From a checkpoint of a small mixture-of-experts model trained on Wikipedia: a softmax router, a shared expert of 256 neurons.
Below are experts of layer 2 (counted from 0) of a mixture-of-experts language model. Rows are named router (the router's row for the expert), gate (a neuron's input weights, with its number), up (a neuron's input weights, with its number) and show model dimensions 0-159. Each number is 200 + 40 x the weight over its row's rms, rounded and kept within 0 to 999.
After each expert's rows: a language model's description of what the expert responds to; "gets" lists some tokens that make up at least twice as much of what it gets as of all text. This comes from a sample of Wikipedia text that the model never trained on. Tokens count by the router's weight.

# expert 62
router,202,229,198,172,216,171,209,144,222,228,265,181,267,184,162,235,225,176,239,192,238,168,234,197,258,187,186,223,214,183,174,252,126,249,184,102,201,226,173,231,225,167,233,150,232,190,259,215,153,221,139,163,204,216,146,146,153,159,243,203,197,154,255,170,200,145,148,160,201,246,218,241,211,175,180,156,179,182,167,162,260,172,166,210,199,209,236,133,167,244,175,194,255,142,165,249,253,178,166,257,172,174,222,246,172,260,138,179,219,204,157,197,194,82,188,131,133,245,179,168,164,249,212,201,180,268,232,216,235,223,259,185,280,249,201,192,157,197,206,165,214,161,178,234,209,183,235,229,185,203,224,197,160,178,260,203,151,169,299,179
gate0,199,247,178,230,186,180,187,146,206,129,142,152,262,170,237,178,181,191,224,233,262,136,221,206,135,196,184,190,160,216,250,227,281,169,250,219,141,243,236,143,280,241,177,127,238,193,178,169,194,238,228,174,180,193,186,276,241,205,208,222,218,196,173,182,211,214,170,158,208,206,193,236,254,166,256,228,203,126,215,172,223,211,254,235,192,267,207,265,202,294,147,186,254,177,256,240,229,259,171,136,222,176,238,220,250,203,144,174,203,208,205,261,183,142,198,164,196,224,272,128,204,189,180,203,141,182,147,145,187,236,218,156,207,221,119,196,144,205,191,187,226,227,164,262,221,273,160,161,203,143,242,136,153,198,183,206,101,256,190,186
up0,209,197,202,146,245,183,149,216,194,218,180,226,339,94,184,195,187,162,196,212,215,176,152,205,193,131,186,198,278,184,192,206,252,245,159,280,234,170,203,197,227,186,201,192,201,257,199,131,149,188,300,175,203,221,231,261,186,181,200,225,146,223,227,189,238,181,247,171,209,201,141,188,306,193,162,271,190,196,167,195,192,129,164,188,260,261,228,253,257,182,162,187,214,139,231,223,175,185,194,233,212,205,182,255,308,148,163,198,239,230,240,238,183,206,240,222,258,276,241,144,222,179,245,177,214,151,180,192,165,219,196,198,173,283,205,235,220,249,248,192,207,148,135,148,107,199,173,215,223,153,176,155,199,146,194,217,113,216,104,215
Description: Section heading markers. Equals signs that open or close wiki section headings, plus heading words like career, Personal life, See also, chronology.
gets: "=", " =", "\n ", " career", " also", "ography"

# expert 7
router,199,213,192,204,232,192,199,221,266,263,230,185,186,191,184,242,177,111,190,207,196,139,228,255,177,242,211,225,134,175,196,196,204,222,241,176,148,220,237,239,197,178,254,139,175,168,208,262,195,257,220,174,186,224,237,268,190,203,140,161,210,230,209,246,123,230,158,211,226,145,157,214,172,198,118,190,201,182,261,176,179,155,190,212,196,152,213,287,158,206,243,168,170,165,191,103,199,171,191,196,222,179,224,184,202,236,219,178,146,176,283,253,155,162,141,99,171,239,281,252,220,181,237,281,186,146,246,187,205,180,123,131,222,125,223,235,210,154,202,196,216,167,159,296,181,266,104,154,209,162,189,227,224,168,172,161,240,210,215,180
gate0,193,252,143,268,196,126,222,210,136,256,110,246,232,193,168,152,202,165,254,209,234,176,161,242,161,247,177,219,170,203,231,210,140,160,151,175,213,218,205,197,187,189,233,156,190,187,181,171,171,197,173,129,221,125,208,139,268,265,188,148,199,156,257,285,180,197,240,159,229,238,162,204,179,225,218,206,219,169,171,170,181,233,206,197,197,174,221,204,227,161,208,239,205,183,187,211,215,177,263,219,238,193,148,269,178,207,230,197,185,190,239,243,263,169,202,135,312,192,158,294,196,184,200,171,286,209,169,115,236,193,181,209,213,189,207,200,207,227,216,218,250,195,159,70,122,219,171,281,218,125,271,192,245,184,221,230,138,234,163,220
up0,169,179,223,134,168,141,146,205,231,226,180,142,195,221,177,102,201,229,225,216,210,236,207,202,159,243,165,176,225,233,226,144,133,262,241,220,153,186,236,224,220,160,257,184,227,173,263,186,139,312,155,186,181,221,186,187,171,126,172,146,215,199,175,150,177,206,213,119,189,229,121,250,249,156,210,207,180,164,228,162,232,183,217,221,164,194,221,221,221,226,166,231,247,155,181,160,128,153,206,190,193,193,167,200,249,202,138,216,257,197,208,190,230,203,231,194,252,169,206,265,181,174,239,184,307,225,202,119,215,210,180,147,247,240,197,190,191,183,235,192,293,237,189,196,205,197,185,230,210,181,222,209,201,277,205,209,200,225,200,245
Description: Table cell separators. Pipe separators and semicolons between cells of data tables, mostly right after numbers in sports stats, election results and census figures.
gets: " |", ";", " /", "°"

# expert 3
router,167,199,163,179,209,199,143,185,209,171,243,223,144,214,198,262,178,182,218,208,183,265,262,194,141,255,191,162,252,180,112,208,161,293,139,180,224,124,167,169,151,174,253,181,172,186,215,207,237,206,178,136,231,139,223,208,244,239,145,244,206,142,242,140,156,344,172,159,130,230,221,222,164,230,186,244,235,188,204,215,192,198,226,244,181,152,212,197,196,207,174,233,213,176,252,243,247,234,263,205,200,147,176,133,208,128,173,108,130,239,225,212,217,186,199,211,206,137,166,194,269,214,243,152,195,245,233,250,233,262,257,244,228,225,275,192,190,182,178,190,276,231,147,169,288,134,241,188,147,260,175,137,137,190,126,121,178,242,201,160
gate0,134,182,176,197,227,160,200,174,152,237,168,179,265,197,137,185,162,247,135,242,179,198,228,165,225,203,217,231,229,250,217,211,240,207,225,246,204,180,144,240,213,299,131,252,131,223,167,168,131,217,222,263,264,228,211,213,298,290,239,183,222,198,261,162,218,168,256,249,264,221,184,196,273,215,186,215,212,172,132,225,219,203,149,325,169,177,215,225,114,192,218,272,241,122,248,146,193,147,212,232,303,163,192,157,180,99,219,253,194,124,137,205,233,233,130,192,236,219,241,240,194,192,176,228,169,219,218,188,201,294,212,178,195,210,149,170,139,178,214,200,144,231,210,177,124,168,210,222,180,204,235,214,249,158,113,96,211,221,171,145
up0,237,178,210,261,152,202,222,212,207,175,181,180,156,195,239,124,215,246,235,203,206,151,253,251,242,202,226,233,185,185,265,198,210,157,192,154,221,216,229,211,196,137,231,126,252,232,239,143,199,245,206,144,159,145,187,214,193,194,157,156,178,190,202,210,177,183,134,139,241,258,210,165,176,182,189,191,197,168,232,122,142,197,224,182,248,230,220,266,242,187,158,158,149,215,178,191,262,246,214,149,114,187,233,222,234,230,150,175,237,217,225,181,141,215,155,209,122,219,218,240,192,189,249,204,201,248,217,225,199,169,167,277,125,151,231,261,171,221,215,170,210,198,167,212,258,244,163,235,230,122,179,197,177,198,246,191,238,114,195,235
Description: Paragraph breaks, line starts. Double line breaks ending a paragraph, list or table, plus the first word or = heading mark of the next line, like The, This, In.
gets: "\n\n", "\n", "The", " The", "This", "In"

# expert 43
router,192,195,176,195,235,171,236,179,221,186,114,198,225,181,250,224,166,150,197,171,157,155,223,219,155,215,164,182,180,163,162,213,186,238,230,176,216,142,194,285,211,175,247,140,173,236,293,215,267,217,183,204,265,258,168,167,194,178,153,124,245,237,175,262,186,223,158,183,236,231,157,233,224,172,266,204,202,246,206,160,233,170,234,140,240,202,186,171,213,196,271,151,170,224,201,218,233,185,249,208,176,210,124,192,188,196,233,168,193,199,200,253,161,148,190,173,175,234,203,233,184,178,204,159,185,143,206,263,169,182,156,211,226,221,167,219,212,224,217,270,265,232,215,213,168,205,220,256,194,219,217,117,232,143,186,132,182,135,210,187
gate0,179,214,188,162,194,211,221,200,154,198,219,251,162,203,139,146,224,146,239,224,116,220,234,240,184,148,162,201,286,203,137,236,261,169,244,251,161,204,122,105,170,271,153,127,187,165,289,149,204,190,270,163,164,203,233,153,194,197,211,197,203,211,203,227,230,214,201,221,208,172,205,176,172,210,132,223,167,220,217,161,218,253,151,231,198,208,247,194,207,172,174,180,196,226,205,238,228,240,245,205,240,220,211,159,228,201,224,158,166,99,194,198,150,283,158,152,195,238,191,211,186,155,113,242,211,174,229,248,173,174,195,223,255,189,143,156,213,151,128,202,215,194,150,191,224,174,121,228,221,250,213,186,225,121,221,170,177,233,245,221
up0,154,181,173,225,192,254,216,191,194,228,195,194,221,204,140,258,248,200,262,192,189,224,252,127,136,126,173,196,258,226,222,288,183,192,178,210,182,152,199,202,131,253,218,174,226,237,238,158,138,250,178,202,135,274,230,197,171,129,185,300,195,240,187,224,164,161,327,188,175,193,149,198,220,267,168,203,192,161,195,194,218,240,167,212,206,213,173,156,244,173,250,182,183,152,198,210,253,231,232,205,179,229,240,210,218,217,146,209,139,141,263,281,156,269,209,186,186,195,169,244,178,103,181,222,236,127,210,170,146,193,167,153,240,186,123,186,190,143,204,164,175,200,186,214,188,201,169,157,234,208,203,234,203,201,172,232,167,183,223,265
Description: Label-value colons. Colons after field labels or years in infobox-style lists, such as Born:, Publication date:, 2018: →, plus pipes after a row's name cell.
gets: ":", " |", ";", " –", " :", " -"

# expert 17
router,127,213,174,145,145,229,128,232,217,237,214,247,202,189,181,230,186,172,193,160,142,113,167,251,206,238,276,198,187,180,196,219,296,161,213,218,252,147,200,198,198,149,197,271,165,146,241,214,146,220,228,271,232,188,182,187,182,261,196,183,217,175,201,218,209,266,249,185,137,181,201,292,220,174,205,198,196,238,181,184,177,190,236,151,210,209,229,217,167,226,262,221,184,229,205,181,287,200,206,263,262,187,171,175,158,172,170,192,137,197,225,215,145,131,138,221,222,223,202,165,273,203,253,277,215,140,239,165,194,153,214,197,274,114,120,239,172,198,128,217,213,119,172,204,171,247,234,142,169,218,197,198,125,181,124,169,307,208,144,255
gate0,217,179,187,167,208,148,179,220,185,231,239,156,195,224,116,232,190,229,204,216,202,238,213,206,117,167,115,243,181,196,210,206,273,189,222,229,183,165,253,152,134,284,169,210,262,233,108,179,245,199,155,157,66,226,206,125,163,214,296,134,305,264,164,223,203,168,249,160,202,232,204,245,243,171,193,194,239,232,129,200,199,230,182,302,168,174,172,231,162,234,257,141,153,174,187,213,191,211,185,184,188,202,260,177,212,161,178,233,214,229,245,201,186,202,210,190,138,221,232,237,219,167,157,251,208,184,187,286,178,208,180,167,164,246,258,203,135,192,225,187,222,152,175,107,131,278,198,180,190,183,188,279,192,182,316,168,179,257,248,249
up0,183,256,247,168,181,190,138,199,195,230,225,150,192,304,169,225,264,198,179,172,181,192,135,183,131,146,202,165,219,232,178,254,236,176,149,148,175,132,208,147,89,205,176,240,235,297,144,231,228,185,270,161,147,250,170,120,249,202,288,170,261,192,175,215,152,193,217,181,182,211,163,228,205,151,242,222,238,231,214,187,218,160,215,270,151,160,209,188,211,217,232,156,171,208,155,206,192,222,236,202,158,200,221,159,144,202,175,198,157,234,219,140,254,203,260,199,186,207,219,274,237,171,202,155,267,200,144,232,203,215,185,234,158,216,218,213,174,134,270,189,266,193,130,140,165,205,170,231,246,185,240,242,173,302,326,180,162,262,220,264
Description: Definite article the. The word the, and sometimes his, her, its, their, usually after prepositions like of, in, at: of the population, around the same time.
gets: " the", " The", " his", "The", "the", " her"

# expert 22
router,201,260,268,233,204,198,193,138,184,246,245,183,215,170,163,170,191,186,79,105,157,130,184,237,157,160,224,220,182,237,153,190,217,210,233,221,199,177,187,193,202,150,247,100,163,230,178,217,207,223,240,224,193,150,127,275,271,192,197,139,251,206,181,282,177,262,240,221,250,227,220,275,252,84,236,229,225,214,201,184,280,126,215,178,150,221,219,206,175,232,184,179,154,115,181,201,196,198,241,249,180,151,148,159,287,252,232,165,148,138,221,168,191,139,238,176,218,171,245,180,169,240,144,200,242,168,129,189,211,184,221,182,242,266,156,248,180,191,145,193,229,232,225,220,253,278,248,202,159,175,237,175,190,131,245,204,132,158,146,163
gate0,200,188,169,251,241,252,157,208,252,148,147,216,218,251,226,245,163,180,208,236,233,132,204,214,199,240,212,132,202,217,192,189,265,171,154,201,222,167,195,220,210,124,176,159,219,222,161,234,121,168,199,218,226,251,244,112,220,251,227,248,236,202,247,276,149,220,195,129,210,178,173,252,237,182,192,139,203,238,204,192,130,214,272,166,185,185,249,127,229,156,198,171,187,211,196,246,231,183,192,149,242,229,182,186,157,150,308,169,271,170,194,168,229,258,212,178,178,170,270,185,220,249,178,171,229,222,158,165,225,141,242,223,256,215,169,186,244,210,170,173,251,201,175,170,178,173,212,168,263,202,151,142,220,167,243,156,247,157,195,184
up0,219,263,213,163,188,226,180,199,166,190,109,142,219,173,179,213,222,193,220,164,167,171,279,241,152,314,207,255,227,244,264,140,150,200,200,160,149,207,201,205,192,248,257,137,275,194,237,229,145,236,165,121,187,82,189,141,179,205,237,235,224,181,178,221,186,111,315,245,196,167,233,221,218,324,239,234,183,229,182,205,184,243,223,186,212,215,237,246,150,172,208,192,211,229,206,249,246,253,166,204,230,193,207,148,191,162,134,185,239,228,176,177,203,216,251,173,266,192,142,159,237,237,252,148,252,132,182,130,141,220,180,198,223,174,235,210,248,183,279,205,248,171,160,202,164,179,186,159,203,229,222,187,123,121,196,151,168,226,175,223
Description: Table and list separators. Pipe, colon and semicolon separators in tables, election results, navbox v; t; e lines and lists of figures.
gets: " |", ":", ";", "|", " :", " 2"

# expert 59
router,218,235,206,237,195,225,190,220,248,199,157,182,135,196,192,242,137,207,206,212,159,219,197,237,122,256,197,245,145,226,206,180,161,171,188,179,189,141,147,231,134,152,209,179,205,214,194,212,171,256,208,177,242,221,182,173,131,230,259,236,205,257,238,233,176,207,209,211,197,272,281,201,201,185,170,170,257,166,230,163,203,313,197,217,276,170,213,227,210,244,257,164,199,216,231,177,204,157,176,167,213,209,189,149,111,182,150,198,279,213,134,195,163,175,205,230,186,232,192,236,191,213,277,205,195,179,184,177,207,210,176,258,192,194,173,241,192,242,308,237,225,239,212,210,210,160,215,300,225,107,221,293,217,245,93,150,207,148,138,207
gate0,233,191,210,254,226,194,140,185,218,148,218,207,169,204,146,263,227,182,151,176,204,160,209,158,237,232,208,270,209,272,243,279,238,132,273,269,221,202,214,226,219,250,211,277,209,196,201,219,161,205,167,292,172,200,228,216,252,209,187,229,200,255,254,140,216,198,251,199,199,135,197,201,137,176,193,204,229,198,193,143,257,209,114,177,203,254,185,147,207,255,176,130,205,178,254,214,190,216,263,167,144,160,192,209,236,195,236,178,187,130,127,176,252,177,225,206,206,185,223,165,153,223,276,110,205,115,204,196,210,224,189,170,293,183,162,241,155,181,164,129,277,247,182,206,230,183,240,144,265,146,217,244,182,157,258,236,198,175,131,239
up0,177,196,195,179,206,214,200,240,261,180,234,219,169,195,136,228,211,236,168,175,218,252,165,150,231,159,162,220,227,123,163,258,206,215,156,139,186,212,267,147,192,262,225,324,212,212,151,204,145,230,224,298,185,240,234,182,187,162,261,208,219,153,215,139,198,175,265,207,278,182,261,146,179,165,208,114,222,177,225,180,209,151,168,194,305,218,240,162,180,186,220,215,227,162,175,259,220,209,179,212,239,200,206,257,186,202,166,177,176,191,253,146,153,182,203,224,211,181,161,246,140,227,158,214,121,118,242,213,184,224,219,180,247,282,215,244,199,187,180,175,316,190,249,207,247,288,184,172,178,262,155,226,233,195,190,260,132,189,259,273
Description: List line breaks. Line breaks and leading hyphens in bulleted lists and infobox fields, as in Manufacturer, Publisher, or lists of countries and places.
gets: "\n", "-", " -"

# expert 56
router,131,200,187,143,106,220,132,248,217,232,155,178,169,165,151,243,141,162,152,141,166,164,162,284,217,234,245,172,213,190,217,250,223,188,232,163,239,166,187,121,205,186,235,295,180,153,228,213,176,192,201,163,239,230,174,141,195,264,171,153,183,164,206,218,181,222,270,212,184,135,202,237,167,170,205,155,213,186,158,218,201,158,210,162,263,217,233,223,84,195,232,237,207,247,221,150,240,165,190,192,253,156,179,154,148,185,185,190,181,192,240,187,187,127,204,226,278,215,218,150,208,180,247,213,189,197,249,192,250,98,214,198,248,139,158,187,165,228,135,233,210,145,192,155,151,237,239,176,130,201,195,146,182,253,159,183,287,241,160,253
gate0,208,163,146,188,172,213,206,182,164,179,190,262,178,222,140,233,205,281,202,279,228,211,120,194,204,182,275,226,237,143,230,213,219,197,216,226,219,227,198,204,117,241,174,152,222,254,176,237,199,242,224,164,203,208,136,139,144,229,283,173,158,216,247,220,179,171,207,185,137,130,210,220,152,173,245,146,168,217,195,217,201,243,207,211,166,156,247,216,169,175,201,199,175,159,204,185,188,191,194,218,180,214,195,123,229,125,146,214,197,139,171,206,162,202,220,244,127,222,207,200,190,162,154,240,263,193,133,237,254,227,195,250,165,180,182,242,176,174,283,166,271,255,168,114,149,237,275,212,240,139,173,219,282,238,254,197,248,189,202,213
up0,269,171,263,201,184,141,197,177,224,200,186,203,236,165,283,154,238,167,153,126,189,182,253,196,121,170,142,221,143,227,190,256,125,274,243,255,146,154,173,233,261,225,173,189,261,171,211,137,182,263,151,205,196,207,247,232,208,137,209,198,236,251,192,204,196,242,240,193,211,126,186,144,264,222,168,220,175,238,189,240,172,255,233,208,202,256,203,168,287,200,195,149,240,286,191,240,169,278,203,157,176,237,242,228,257,246,266,181,189,200,233,238,129,129,180,166,98,161,187,188,203,177,194,189,201,236,225,175,147,189,231,155,191,148,206,150,241,196,205,156,207,205,193,238,186,169,150,210,192,259,174,190,207,205,229,179,237,287,147,172
Description: Determiners after prepositions. Articles and possessives right after a preposition or verb, mostly the, also his, its, their, her, e.g. of the, finished his.
gets: " the", " his", " its", " their", " her", " was"

# expert 20
router,259,153,188,164,207,198,163,211,248,268,199,233,209,153,187,143,174,201,203,155,206,213,259,233,242,208,205,194,194,176,163,218,189,167,170,183,218,196,246,275,215,191,233,136,202,254,226,199,205,226,232,207,184,196,264,153,282,180,255,221,175,184,159,232,220,197,193,137,210,246,254,258,295,196,220,191,191,166,220,209,152,240,176,204,232,132,124,232,202,156,176,222,170,169,129,164,237,187,249,110,209,196,205,195,194,216,208,266,137,150,147,135,152,141,189,170,165,227,186,122,212,208,167,214,196,188,139,184,189,146,167,186,198,238,177,253,125,210,144,227,162,212,212,287,183,221,259,232,263,190,240,198,202,294,156,137,219,161,144,198
gate0,169,177,190,206,167,286,214,165,147,171,215,266,202,236,263,212,156,249,237,205,182,213,207,236,184,298,213,246,178,204,191,258,287,109,132,153,205,241,216,165,175,149,195,211,182,239,183,301,202,168,217,154,135,194,234,182,219,155,191,149,233,231,196,164,218,189,201,228,219,206,182,205,249,227,220,130,152,232,142,183,202,186,231,200,185,191,193,239,130,130,221,223,166,155,139,211,217,237,208,168,150,265,230,249,189,220,178,218,184,233,271,157,254,207,217,247,208,207,294,178,243,149,166,234,151,232,173,178,156,203,222,212,197,206,208,298,170,194,182,151,157,267,217,174,151,221,194,182,300,129,237,158,178,209,199,284,179,167,263,183
up0,205,276,213,149,181,243,200,203,191,140,228,146,245,175,191,158,208,236,243,192,229,209,216,268,195,161,177,233,197,182,208,180,234,216,204,220,189,218,177,255,201,124,239,127,175,235,219,170,213,260,143,161,204,202,212,167,130,200,169,207,215,252,177,178,137,158,146,197,162,173,205,179,134,244,230,209,180,244,205,234,207,199,193,272,185,197,207,233,203,245,220,138,237,211,248,195,134,196,262,126,265,312,202,260,169,225,227,209,291,203,172,158,244,180,215,210,231,212,179,220,236,209,226,246,199,160,159,209,228,197,248,220,129,228,221,189,153,109,218,160,244,217,225,181,145,217,178,149,190,174,126,221,261,201,163,166,219,196,186,178
Description: Hyphens and opening quotes. Hyphens joining compound words (pint-sized, pop-punk, all-star), opening quotation marks before titles or quotes, and article-like pieces such as al, a.
gets: "-", " \"", "a", "–", " '", " “"

# expert 45
router,142,251,164,151,146,223,143,238,138,195,159,222,165,157,187,192,164,201,160,230,195,186,199,271,178,291,218,182,198,155,157,193,180,162,231,191,230,211,187,172,176,221,193,179,210,188,210,214,163,177,224,208,179,211,232,181,233,178,202,261,228,227,220,290,188,222,155,236,122,200,300,278,134,175,215,203,161,139,150,259,227,177,212,236,184,191,256,231,153,151,210,221,141,123,187,159,257,216,101,140,269,196,130,221,193,262,129,215,215,152,241,254,181,212,138,176,161,143,200,115,273,240,196,264,177,152,263,214,162,161,256,213,241,159,152,227,232,224,178,174,268,200,240,231,170,204,118,217,240,182,161,192,184,177,199,192,279,135,146,154
gate0,312,228,211,163,270,153,167,168,205,171,200,269,221,220,228,195,224,141,217,257,201,289,236,217,297,192,221,179,225,202,187,174,156,194,155,186,224,226,172,118,215,265,259,187,228,191,206,147,185,176,259,136,142,215,109,239,171,164,214,196,207,199,125,199,197,177,138,177,197,120,206,263,199,288,222,222,161,248,209,243,220,272,203,277,240,224,165,179,207,220,278,235,149,233,198,224,178,151,238,153,124,246,151,196,221,202,179,251,170,236,207,140,230,197,185,206,193,222,161,113,191,134,233,176,214,210,182,143,192,196,155,175,108,194,230,212,206,245,173,243,166,208,282,185,178,105,254,167,263,157,207,166,213,152,191,310,180,203,232,251
up0,227,132,151,143,213,234,184,187,205,250,253,236,211,125,170,240,151,168,184,192,197,220,262,282,230,258,246,223,105,243,222,227,162,185,179,196,218,229,199,116,208,184,232,224,163,237,224,186,171,236,193,181,152,235,144,283,184,147,201,230,164,234,148,203,257,209,181,182,157,203,222,227,193,264,155,203,137,213,263,197,209,221,142,310,226,204,162,187,176,174,145,239,220,158,268,241,202,148,229,81,210,227,193,209,267,185,158,202,162,230,196,242,221,181,181,210,209,203,276,216,129,209,225,159,143,182,173,192,181,137,199,173,198,192,184,215,220,209,165,244,217,254,312,213,194,172,258,141,136,241,181,187,221,244,109,234,191,228,209,214
Description: Short word starts. Short word-initial pieces and pronouns after articles or conjunctions, like un in unexpected, he, she, not, no, do, di.
gets: " he", " un", " not", " no", " e", " she"

# expert 46
router,174,176,257,180,214,279,292,169,154,129,223,292,228,155,142,164,267,261,224,165,217,180,210,184,225,212,193,173,202,156,214,223,218,226,217,269,133,162,219,165,222,209,172,164,213,229,252,219,188,122,214,191,220,184,140,201,182,214,172,244,137,204,197,218,172,152,135,179,196,142,180,153,231,249,234,140,197,258,140,169,245,121,233,187,209,209,177,220,241,212,238,205,155,197,164,117,108,145,157,257,159,180,250,189,198,227,145,208,209,205,265,160,180,161,203,184,232,220,221,236,251,160,200,233,180,165,134,178,226,198,251,171,222,109,206,229,258,156,158,143,195,181,213,256,212,235,140,158,199,246,164,186,220,204,210,211,248,182,203,202
gate0,202,199,238,236,244,248,145,155,188,190,220,221,214,205,223,163,174,229,204,216,225,208,207,206,228,277,241,144,245,242,201,224,166,237,170,186,179,230,209,142,190,165,180,185,241,244,156,201,183,274,184,174,182,215,211,200,180,181,180,253,189,109,215,266,175,272,232,228,149,227,196,178,130,248,213,225,211,156,192,149,136,251,156,224,228,225,150,327,213,291,222,202,220,192,140,165,181,194,212,260,251,214,187,168,209,161,140,122,194,146,190,192,142,226,156,298,232,242,274,165,273,211,236,194,254,227,137,136,249,189,218,223,182,134,184,230,251,160,215,184,222,195,225,175,210,183,178,197,175,185,216,176,231,249,213,230,200,254,164,184
up0,297,172,169,210,108,201,134,264,275,228,205,297,266,186,158,192,171,243,197,203,229,210,130,226,135,180,185,197,178,236,198,135,214,212,126,223,210,175,193,184,172,166,143,212,236,264,241,230,254,217,206,80,168,217,289,93,212,184,188,191,205,199,144,212,199,128,190,244,175,171,172,267,123,207,227,163,220,229,180,129,193,156,201,186,253,148,250,221,277,180,135,193,176,231,211,255,294,119,163,235,171,240,229,231,209,193,173,192,129,216,144,144,263,190,145,202,170,305,248,158,188,193,301,228,209,254,201,273,221,189,187,242,213,218,197,209,222,225,127,216,213,181,234,230,216,288,189,229,198,194,217,193,154,197,211,200,162,250,263,157
Description: Plural and -ing suffixes. Plural -s and -ing/-ed endings on nouns and verbs, especially sports statistics like rebounds, finals, yards, and learning.
gets: "s", "ing", "ed", "ting", "ts", "ling"

# expert 63
router,185,113,255,260,198,216,320,107,212,192,220,209,169,197,180,228,248,200,190,260,225,218,243,111,244,95,158,194,202,174,238,189,202,205,184,183,162,207,177,173,205,201,139,143,226,238,137,217,219,174,192,228,167,180,134,130,199,209,211,164,186,268,209,228,220,117,313,230,194,164,197,207,191,199,187,174,192,240,201,210,218,297,142,236,175,216,229,166,191,161,156,178,237,143,234,174,84,205,236,206,154,221,232,172,216,174,192,124,163,159,179,217,216,246,177,216,213,177,231,219,167,242,190,204,185,240,177,230,216,156,227,206,200,128,273,290,253,182,189,238,216,205,162,158,155,254,249,207,145,198,146,180,206,227,244,211,153,232,252,225
gate0,142,173,245,176,279,233,176,202,135,86,258,193,207,166,173,238,261,148,195,253,206,233,217,255,205,116,185,207,217,188,204,144,188,183,161,265,251,255,161,164,184,143,156,231,184,225,199,230,210,128,218,156,209,179,214,199,245,173,172,207,150,241,154,201,142,274,213,226,285,326,257,212,128,191,214,233,237,229,215,166,215,204,271,185,230,210,181,233,134,142,237,255,235,179,212,201,195,191,142,221,163,158,263,190,173,190,198,150,210,237,191,255,201,206,216,256,192,263,215,196,259,184,261,272,183,266,187,215,169,254,212,168,198,167,211,194,177,160,147,130,238,177,210,241,205,232,139,244,170,220,214,200,189,173,180,181,162,165,232,246
up0,262,191,179,124,205,219,210,187,135,168,144,214,239,229,215,207,214,179,247,195,189,225,209,215,180,222,155,188,246,161,267,181,170,147,191,165,180,213,171,267,260,247,184,248,304,200,221,155,194,132,203,150,236,240,140,287,191,290,202,253,190,196,215,179,208,170,182,221,250,271,205,161,239,167,201,138,199,142,202,192,232,204,267,205,200,212,248,321,245,212,193,216,147,148,201,243,211,228,172,292,233,157,165,143,230,217,170,252,168,198,244,233,261,245,220,152,183,186,161,211,247,204,208,199,160,150,171,203,207,161,234,179,167,238,132,226,183,176,201,207,232,274,170,222,197,232,238,184,252,242,152,203,211,229,187,122,227,172,186,182
Description: Noun and adjective suffixes. Latinate suffix pieces ending nouns and adjectives, like -ity, -ure, -ary, -ism, -cy, -ial, as in presidency, caricature, and the ure in București.
gets: "ry", "ure", "ary", "ial", "ity", "ian"

# expert 34
router,176,173,148,170,116,95,140,263,166,183,196,225,165,175,215,207,136,121,183,259,213,217,212,241,157,203,213,151,137,182,201,178,176,205,229,196,256,223,207,160,204,189,212,196,220,204,241,167,229,175,184,191,195,161,245,193,199,239,245,219,208,218,209,174,241,195,254,242,133,187,153,209,199,248,207,205,159,197,108,194,174,169,233,213,203,154,249,185,241,142,125,255,123,170,181,193,163,213,149,204,268,285,197,194,138,294,177,250,260,181,184,255,262,218,153,180,220,215,216,129,222,236,190,224,141,191,190,165,161,236,267,209,227,153,172,164,185,237,164,122,196,147,187,244,225,161,146,143,166,167,175,162,162,238,182,219,189,110,192,228
gate0,259,196,196,200,225,184,188,210,160,122,165,206,227,191,209,265,270,221,189,225,221,203,179,147,165,165,184,190,264,215,181,155,193,216,233,275,267,179,148,147,187,157,257,156,215,223,184,132,203,193,173,206,201,207,224,193,234,194,283,249,244,104,190,185,192,119,209,235,247,201,222,241,207,239,134,100,199,172,131,221,135,104,170,197,256,204,170,226,148,261,161,206,202,192,183,183,176,170,200,205,179,237,237,146,277,190,273,131,232,223,258,210,202,207,304,223,195,228,248,237,210,206,159,161,190,183,170,197,143,206,186,200,172,164,215,215,153,175,164,245,275,189,176,211,176,259,218,144,250,227,223,224,246,236,168,271,197,287,224,196
up0,184,251,229,177,198,165,172,164,236,201,174,170,151,166,257,153,278,202,140,154,228,173,149,192,178,225,189,193,230,215,281,172,210,180,252,193,273,170,248,157,181,172,236,233,176,106,184,146,234,258,151,162,180,295,192,199,263,222,160,251,164,162,294,165,173,245,168,239,247,227,154,147,129,182,173,111,118,122,179,210,124,158,222,193,179,195,225,178,171,259,155,156,232,134,176,166,203,219,194,209,251,183,214,206,263,233,222,166,263,225,257,229,203,223,266,171,192,195,161,188,204,283,216,110,220,190,221,157,150,227,195,229,202,186,245,182,207,136,198,187,152,218,268,225,236,206,161,198,235,241,184,294,245,178,116,248,202,230,289,183
Description: Lowercase word beginnings. Opening lowercase pieces of split common words, often in species or science text, e.g. rubble, shrub, molecular, phylogeny, flutes.
gets: "b", " p", " g", " mo", " b", " co"